Experts of a small language model.
Size: 12 layers, width 512, vocabulary 16746, 126M parameters.
Experts: 40 experts in each of 12 layers, 96 squared ReLU neurons an expert, a softmax router, a shared expert of 192 neurons.
Training: a variant of Muon for the experts, 8484 steps.
Below are experts of layer 9 (counted from 0) of a mixture-of-experts language model. Rows are named router (the router's row for the expert), down (a neuron's output weights, with its number) and show model dimensions 448-511. Each number is 500 + 50 x the weight over its row's rms, rounded and kept within 0 to 999. Numbers have three digits each.
Before each expert's rows: "comes before" lists some tokens at least twice as common just after its tokens as in all text. This comes from a sample of Wikipedia text that the model never trained on. Tokens count by the router's weight.

# expert 27
comes before: " |", "0", "2", "3", "9", "5"
router:470535472447531534438429540525453494527569418590491505438523441535497474502464508522495589497479520509547618545433479527549439497466526373428455457555373394396498462479476369492586470465474578
down0:358474468584446367515495551540505565546413519495542434509541516608468529486484447428493522442550471575487457407594468518573475654543494507560514558475495539511503556475506529531446562530525514
down1:447495623557549472465511485466538411448463590559555445501502475505499496497409557467465538421486567554552484606457403483620435450491521492471551470486572447451514498438520463553541426484510529
down2:527501487472479441516461508498553523429534476480472522533509598474433522445444503525498596511457585524433562471509461425484531497480588455520503488437549532510576465540412570491452344541453471
down3:489519564510618445518493556519487530480501474483493509508451520551525518484488501551512498460550616469563554535503439552568556458535435444492547601494511426582503435494507439531531480409591483
down4:398480532506519505508535503536407443448482550469494589452551510422450503518413480515447471525534532543549513441410531507430479496547579524560489478426481562457587526533536618480552470497521502
down5:518529437607542494526445514500454540606520481517527395563454530525548671380518468472519430496443446509552461562587526477495567492452453540570536571506470514492520421504580592556494463472492421
down6:519537622511515452425412485470503509563480524484537387441569496514547482458429450539565489597500371456449550454519418479418472475524560500478517492491439488487534502485469512430492457544449499
down7:497421576543517531476495490443487482458527501551511501440426415521528444526482377470525437529480548461487502491475487484592503517507495407486500514458471353433457519481557449508568465465581622
down8:513479540563489470439566521528546473427486455404452446563572462468557529451481418529459469490431473471405474503459435445546531441544558454466461524503476477441488599513427530587504380537482564
down9:455512463503557502456510514498456504542498475502496542456503531643535425538533476566528527502554538393483467530496651488496492438474459464484476475503428527487559440489525512494589463408489585
down10:595488478525473438425526525512518530554535466475461579459477597509470459616553480441513407518475524555443483566433581568580555477564380487489458437571574550538504443569484488540482444560475562
down11:467492488400528444516498465524504498480469500616433481434550453480549464608502393499439405498513509490526407521570526524560539470555525553532457573508573442436444503555414473481430486532469602
down12:457572495445497447504514420558444548475523542508613495587350466514459447528539539456472551486527443579419528510514474493565427599519524559511488568489528482460406601473506565425510518482509493
down13:571540437560428445444548560493506551514420484503456483460440485473646509516492526475507464438435491503526453569578467544561525496495510429460504480526577504479433496467480578490457480526495594

# expert 30
comes before: ",", " and", " of", " in", ".\n\n", " are"
router:555559512498468472508491508448485476507444486420507492633497560541570559525483465336487528519447443511532488468478523495495523582532554424591474515372457505437564513525439505419566551458498581
down0:569447558557480513506465461535587435496443511571576521554442524489468484450578513461483380416577516531542437609468477507567465475462536444371508529424452543487456513504489497531519625465539553
down1:499424570592429549447498510590495437432520544508419483513550460487525492510409476509500396479442513533483571545559579447494522445520566541540535468508472570479549560549502479494513494448411473
down2:533498574442429419558498614521479522535477496461491531531499486457487422463492442530472567457448465534492497471540523534528553480516534530512508531477401558465479486540504503575486573576499476
down3:445534443495459503506441543507506417484557452518478421421572522510516411445532595543498523404474543424433415390495500438442435446494421515442488480616404484482513368510471452619466515495482447
down4:566572448528502426612509439476460434459480515518511467551587463558444459574504556477602507503594522498394534562492529474436439546519385462459545436489540535451476581463501526443507572557528599
down5:458523512545509407602539590509462553460513511600460563504564465524476559479589445448521462556538521505465481424424481450456514483488371483644531500529469476485485462528462508470419504490503484
down6:569437490539494562511542541567496566360571441472485559411477497415418472545497450549500459536480493463548393475538509441369463566468525541413536491488484573519535426449586459562505464472533586
down7:515495517512590482522546526526430429481457496437511521497466418550501485393465475536455518472427461500514558538477526501552471502434495534466459573420524501432550533468596497518474437513511505
down8:484578512454426521589538460590402505488492381487549541497455497436538503481510577513475580520529588485471580527397567545410607486472431508497544518495596454431508515561557356494520514432444488
down9:430529415520469484498572466498503491513490421476513506561478586456521447480565435431332469466413545485600490476554554540532515487529564469540513472427431485538518529524515506512511569559515451
down10:549433461526512503508489499501534579538502414513481451489524506417609488464504555563484472568458419504569539429477455563549518495353513568514470485485472489604625530490406528445482580535448516
down11:555596464476535444447490528459527456463503545493552497528517543469505461560495596540440489448501546530530488532487506506371476490498449441441408505500580492493495482477479499484445588542469484
down12:506449524443501487412446553466456463408566505531555432455543464452439544440524548514516464478430476594524504512517563496514475494482561426511515473512506483505423446477490572476535556386503521
down13:523487464473468588475682485459531558464490538525432498503466511520542476504506580486529452576508501509444543460501440572634401517563564494438456493478501529446569575553455511502516471451505461

# expert 35
comes before: " the", " a", " to", " in", " by", " his"
router:579469588347450591510543455491476529543428481545489502560578532527475528459496488388517541469540401408473456547485550496474579557481480497516499406451510483519490501542589542496531551465553573
down0:490474489556467566446511533489375496455471489519467496447457491518634470554520510406454512470518472535525501476530436464453511479523469483414475498532507543571507495508423544483455572457406505
down1:531454498524439450502409551568575488507571515451485427461575508451465519448524496464438582453457616531440449556523555496526522567503513510460351541443464450492470466489543585517531537484424509
down2:522550424562414415513563610561433497466580515535536460485490503462598498562503476552492488570526457603453492555500557503485476444529451436498399510473548548485553481522507508478493530451521392
down3:525548572469476542510502534402491498481584526549481483483633483479451489553435506484514564560528501410499463343508502485553370509473515538541447570523573475609541471562444536423470494490578477
down4:475548550536383502477459434442576487421476548498493587432543475559553504540531471489463460531497527405506485511465502516547488435552479533524456553466488484425554571535533546501517523535456439
down5:594564527523459567493472503463420572455474474507550538463564462462533436611505522452537472477613545441578555443489458544531534560554552521530557502512419531450437570449551449504534576457524540
down6:540489516526499486516529510433474534592478524523560488558500522454479486525518401489440514492511538543419478508543519509554426551433506574493473565451426443482577504542497481518587464498465437
down7:571411524500506558454550506490403530469499530557544543507386505498534557485422442510547491524563507531410565517504526480438512475372450447454585580451483487392550475476480433462417441463541493
down8:365475428581572490441539555568501513510468527537439480556518506484527433487460496476526533543444491555616473451485538388498544556477467489450504427521551479402483541489497520477512539518462574
down9:547548473498507562606464499593439498546429475478451475488521441454579539485521473410454468463552545467480501517525509591428571515538388433533546481515476422513590488521469518602487514505596501
down10:479477450535540465473515534531573509510509443545413508505441455501433442517481472578564529518487520555424508510581545492465542510438466512385386465588626543490446522451481490499414549489511467
down11:522463579564462592466470494422490543473436492466482469458465463502461400583536493545581477555517467496511551452434446471477496482549581450476494521422516519496490400489517469431477482511480587
down12:551646517504436470443640526509549485601444502519491439525608432503471507442574445553464503547431470590421518551477430523471535511495528440526519498514525441419494500496448428479492430576534500
down13:431579526489496584585548369476495584581546419543489540516500515469589503644510463486442451491505453530492473519502524433435440585522518491478539459493528468353484554536524515458519504497491410

# expert 6
comes before: " of", ",", " The", ".", " in", " and"
router:535433477519453489584503538548437413554465551464537485432572521454570499552491470437495524588502555479473477550488508459479518488551581637500476478395526551509439446545485505400567540427573453
down0:497530468583509574503503499464492512529525510478521507521619459577394459514483448541502431506446506483463546590503506533518514459477439480499488474493497508544580542483560437534530503541541479
down1:524478544600473448541493427340446478472451516501527571432405468473506550478525568597480470523460520456605486513508529515512400402546498483511526554460435466424536398489581542470494454564530578
down2:426476475500507430518535503434462535474558440510486573457490518587444504452532448488538506604427530557479503423559542565547648466650507558506504529470411507401474426518403377507479514522474501
down3:443477467401553510565492479562509510481473522529445475533434483461608610480564476480517395503485578505592493486547429451410544528440536490522480445544495445465461447514598440528519573446551519
down4:505473537525551470527485424648486435503528400557518554566475520459483555571516460439463514531481439558506458506481579463560414539443381534474494525461402546573481533509565439512503439503470491
down5:558510524507583504508529436533550438434481592358503518585582540472473490443505469529474505444518561483435484515392525623407491475528445487395517507487587408482499488453515466537536510440438477
down6:564508425499484532422544476469518503530382548475409506561531528532557447511442491454576550588530533527549429413428434434527524482547442433599544528544582552448512530550470557459532522436490441
down7:519473451492601524569582433501477537468449552539465520515537511454588596510431586435488468472472620464556421578478550421451523629522451568548504510433504550497496567490524435526459462488594453
down8:510496485521556586469514495599493532444517465551481455501525464525514514545536539509504494451485568475468503513499478500452450542577472495454552533528481392554585556487547455413526429404488466
down9:477597506442527475418459430567503451487489513580455436480485477490507547501479431560501599511590516552498476415478508497421518502466433406469435550464523559554549570555522449494518501543504509
down10:455524516543513449529565486490489478498461407522541523457564585423466455455479584462510554524526450562479441447412504531420492483506386513554485519538541458456510484553489605428480522489458448
down11:534529438486578414562455488545499477452518482466491586509604409571461409527494505557453440541504530508562554510450554501599523515537436412523447499526486496515530457456420479474469494502545513
down12:479564484566513495507437529450484492415545482520451538488596449583527523588426468653495461477454470482492419585482491493493488493482482473547452465475506529585452447450534487512529479430503481
down13:524509497493499428522536474503567474457542511446532556456412474491492505540476405470530535511448459595525457489564593440475465498538510462540450459521524574591457563552465446522475509373488564

# expert 21
comes before: "–", " |", ".", ")", ";", ")\n"
router:519475500433619528508472434456461513477489445518456555467476559556526487546550496520525444512556472584457462469547499490572543512543508461451529552525479487495463447472429470541482508521546407
down0:383410537498492506508507426501467429577488489468616539550411517484575454500539515503502463454486490569485536555449511539479498503512510474529436503503427462460474508453486457433484575535456506
down1:662467486601533578492501481508504556511604456559471529447592542433540479476498521496480529435419403477538556504540459487593601502483497456458452489432573560493460508511478424493506452451497484
down2:518515510407578514449402464523488443469418454541532529515456469452381449493574572471464582557479553521490487429493449477580549514409517495519546503533435529501496416528486543438538408544475493
down3:551446493503502451475508428436468539518537503387535438569532579433527505541539512481412511523483503466543545439387548477437542521483463461532461462439445492540487526567499454410576559406467552
down4:612463479551524523506376496491507538430560447496468421447495564426578491443541416547497503484541443502450565503464584539483546491523510412425547557522431552480404481492448462561532552428436512
down5:410458388523451472569516479547590532574495558511491515458522549623538494485479473482513513491529527560444516547508578505423566487429445583544431559521475502492485486480542512451585613596450539
down6:359570537448469517483455543524600502546521484450462634433433537461480545535480469494480471480453551515461459456545477533611506456508533487536395471515458439536506538468481522528562485521591545
down7:557505481526526452535569514510583504505531571456513604472540539435442493454515475518559587551527520491552599623437492452520517494495489566484416558429414517491531410554555552490514456523512520
down8:446479573533412514470528394466496511486483430521466472474530484438516527538469505503499504450478544488459526528559537405422464609449389509438442467440562494451607516483571547534470540529552411
down9:543530513482486567625452482505539496441468555539523507503586442537474511493587466450528414597555478442473544586487601451444424492645482432564446488466568537473538532409416486511432510556464500
down10:513602492522443522460581484556539499452549607459525541556489469561513500498448454466462433486460514499533484512482444499552468430461476419479490463483438445414430474452562536584454494506594504
down11:520486459401590516544503586500521533503522482478522394506557464523503460565455549487456510537540533507434448483526492457527546558572577574458460433609486447529564512543524509522458566554524501
down12:422570535401523574515425500487508428458435521530468373502569517482500481514531510454450489459553526389446434494431419532506435495506470562428474535493499407528530440594475429552529478595508510
down13:548554454491518506521610469492455521463479493485458562541428473485453483436438373398383480635441468555515463584514540526534489549511489519497474458423550523504453490459524463403519381465454469

# expert 36
comes before: " the", " a", " that", " to", " \"", " his"
router:490526521482446465564537557510527452483389490454472520490525462535530403426633512447467464487522438518485650544440534548511533484553509563458560433505439473493434452481566521521489495512488510
down0:451556517507441489484535461526391459498531532457500414545462438567504485503477617560449458471509513510446498328515524504542514548486480523438567520511502499612417433490583495499624453524497480
down1:571464477395536484548464473548545441590490525407441483504567497522486496500476439508520525517542484499511445499389403562492544514571491556611357467472553522511601582530517495464509470540555561
down2:521543488481524422414493425494540457484481555532517497433455462420502486447556482559519538412447441472546522454427459490467484476498499400459533504557542515482496517483436498516459474455543598
down3:536443576473540485420533491586524499465623515500531524425488473520613474417482479473448491508564550514521519465500478462400613543458459558473557514512474596516477589498499501394495549575568444
down4:470492422575523516460575488450504566543549537448496599516515559509526536534480528516573546488393525572553542608457513474560452507453482560490520427586469467465415494435458491484482436538429511
down5:448513573581502528489569506547417600415457588441546468458580547467451594555375624517432593459479486538522463510569489535444483533479524468513492509469517452515420570400593538466553518432497542
down6:557410445459512465546491468432480562452491427405509523599505542551497515509530448463551535484474488540498494508475519546389502553489497507390594488471454510451486432473531474489507452560531493
down7:445480588491529543454530382432514500489498502518595579512420524501420483440424623491539531410463530513380498480455433498438584427488550442484543500503592417410476466471461461535542451481545507
down8:476457536516513550550586490472548535458491492501422582511533480487488514498459519579538465471565504513516523510486462479604534482468478622421535473525547467489531583489534417534580473538534508
down9:531476481511558608526489517477495512419498537541513536533542460516503481556411443521507428495510465368452494492547570536463539496472524484496508544463482575511471557490434571623470554484474520
down10:455515500489442525456567596453421555497548463549518507487591628482596528543546475525449470437396483446495511484532487384490493491516524497489483491418620505456540509471563547446531501582443436
down11:537466507488493560529533487498485469577530460482576478464543535496536465409482466502515493427479518478482551534584487428566430483414427512580515473514473537544575538603457598499512566487495448
down12:529460428524506509373520396554551458553407546543483404543508564538424527500585596453593511435514512580500491379463493476473629492420496540531485448519448483448510392516449558474464528511556461
down13:549550477573523552498521534613584423421444551478472412518518469525544469490539479474562519473581567570448479500526452475442572589462429390484471469451401534603521481490419634526508554462570540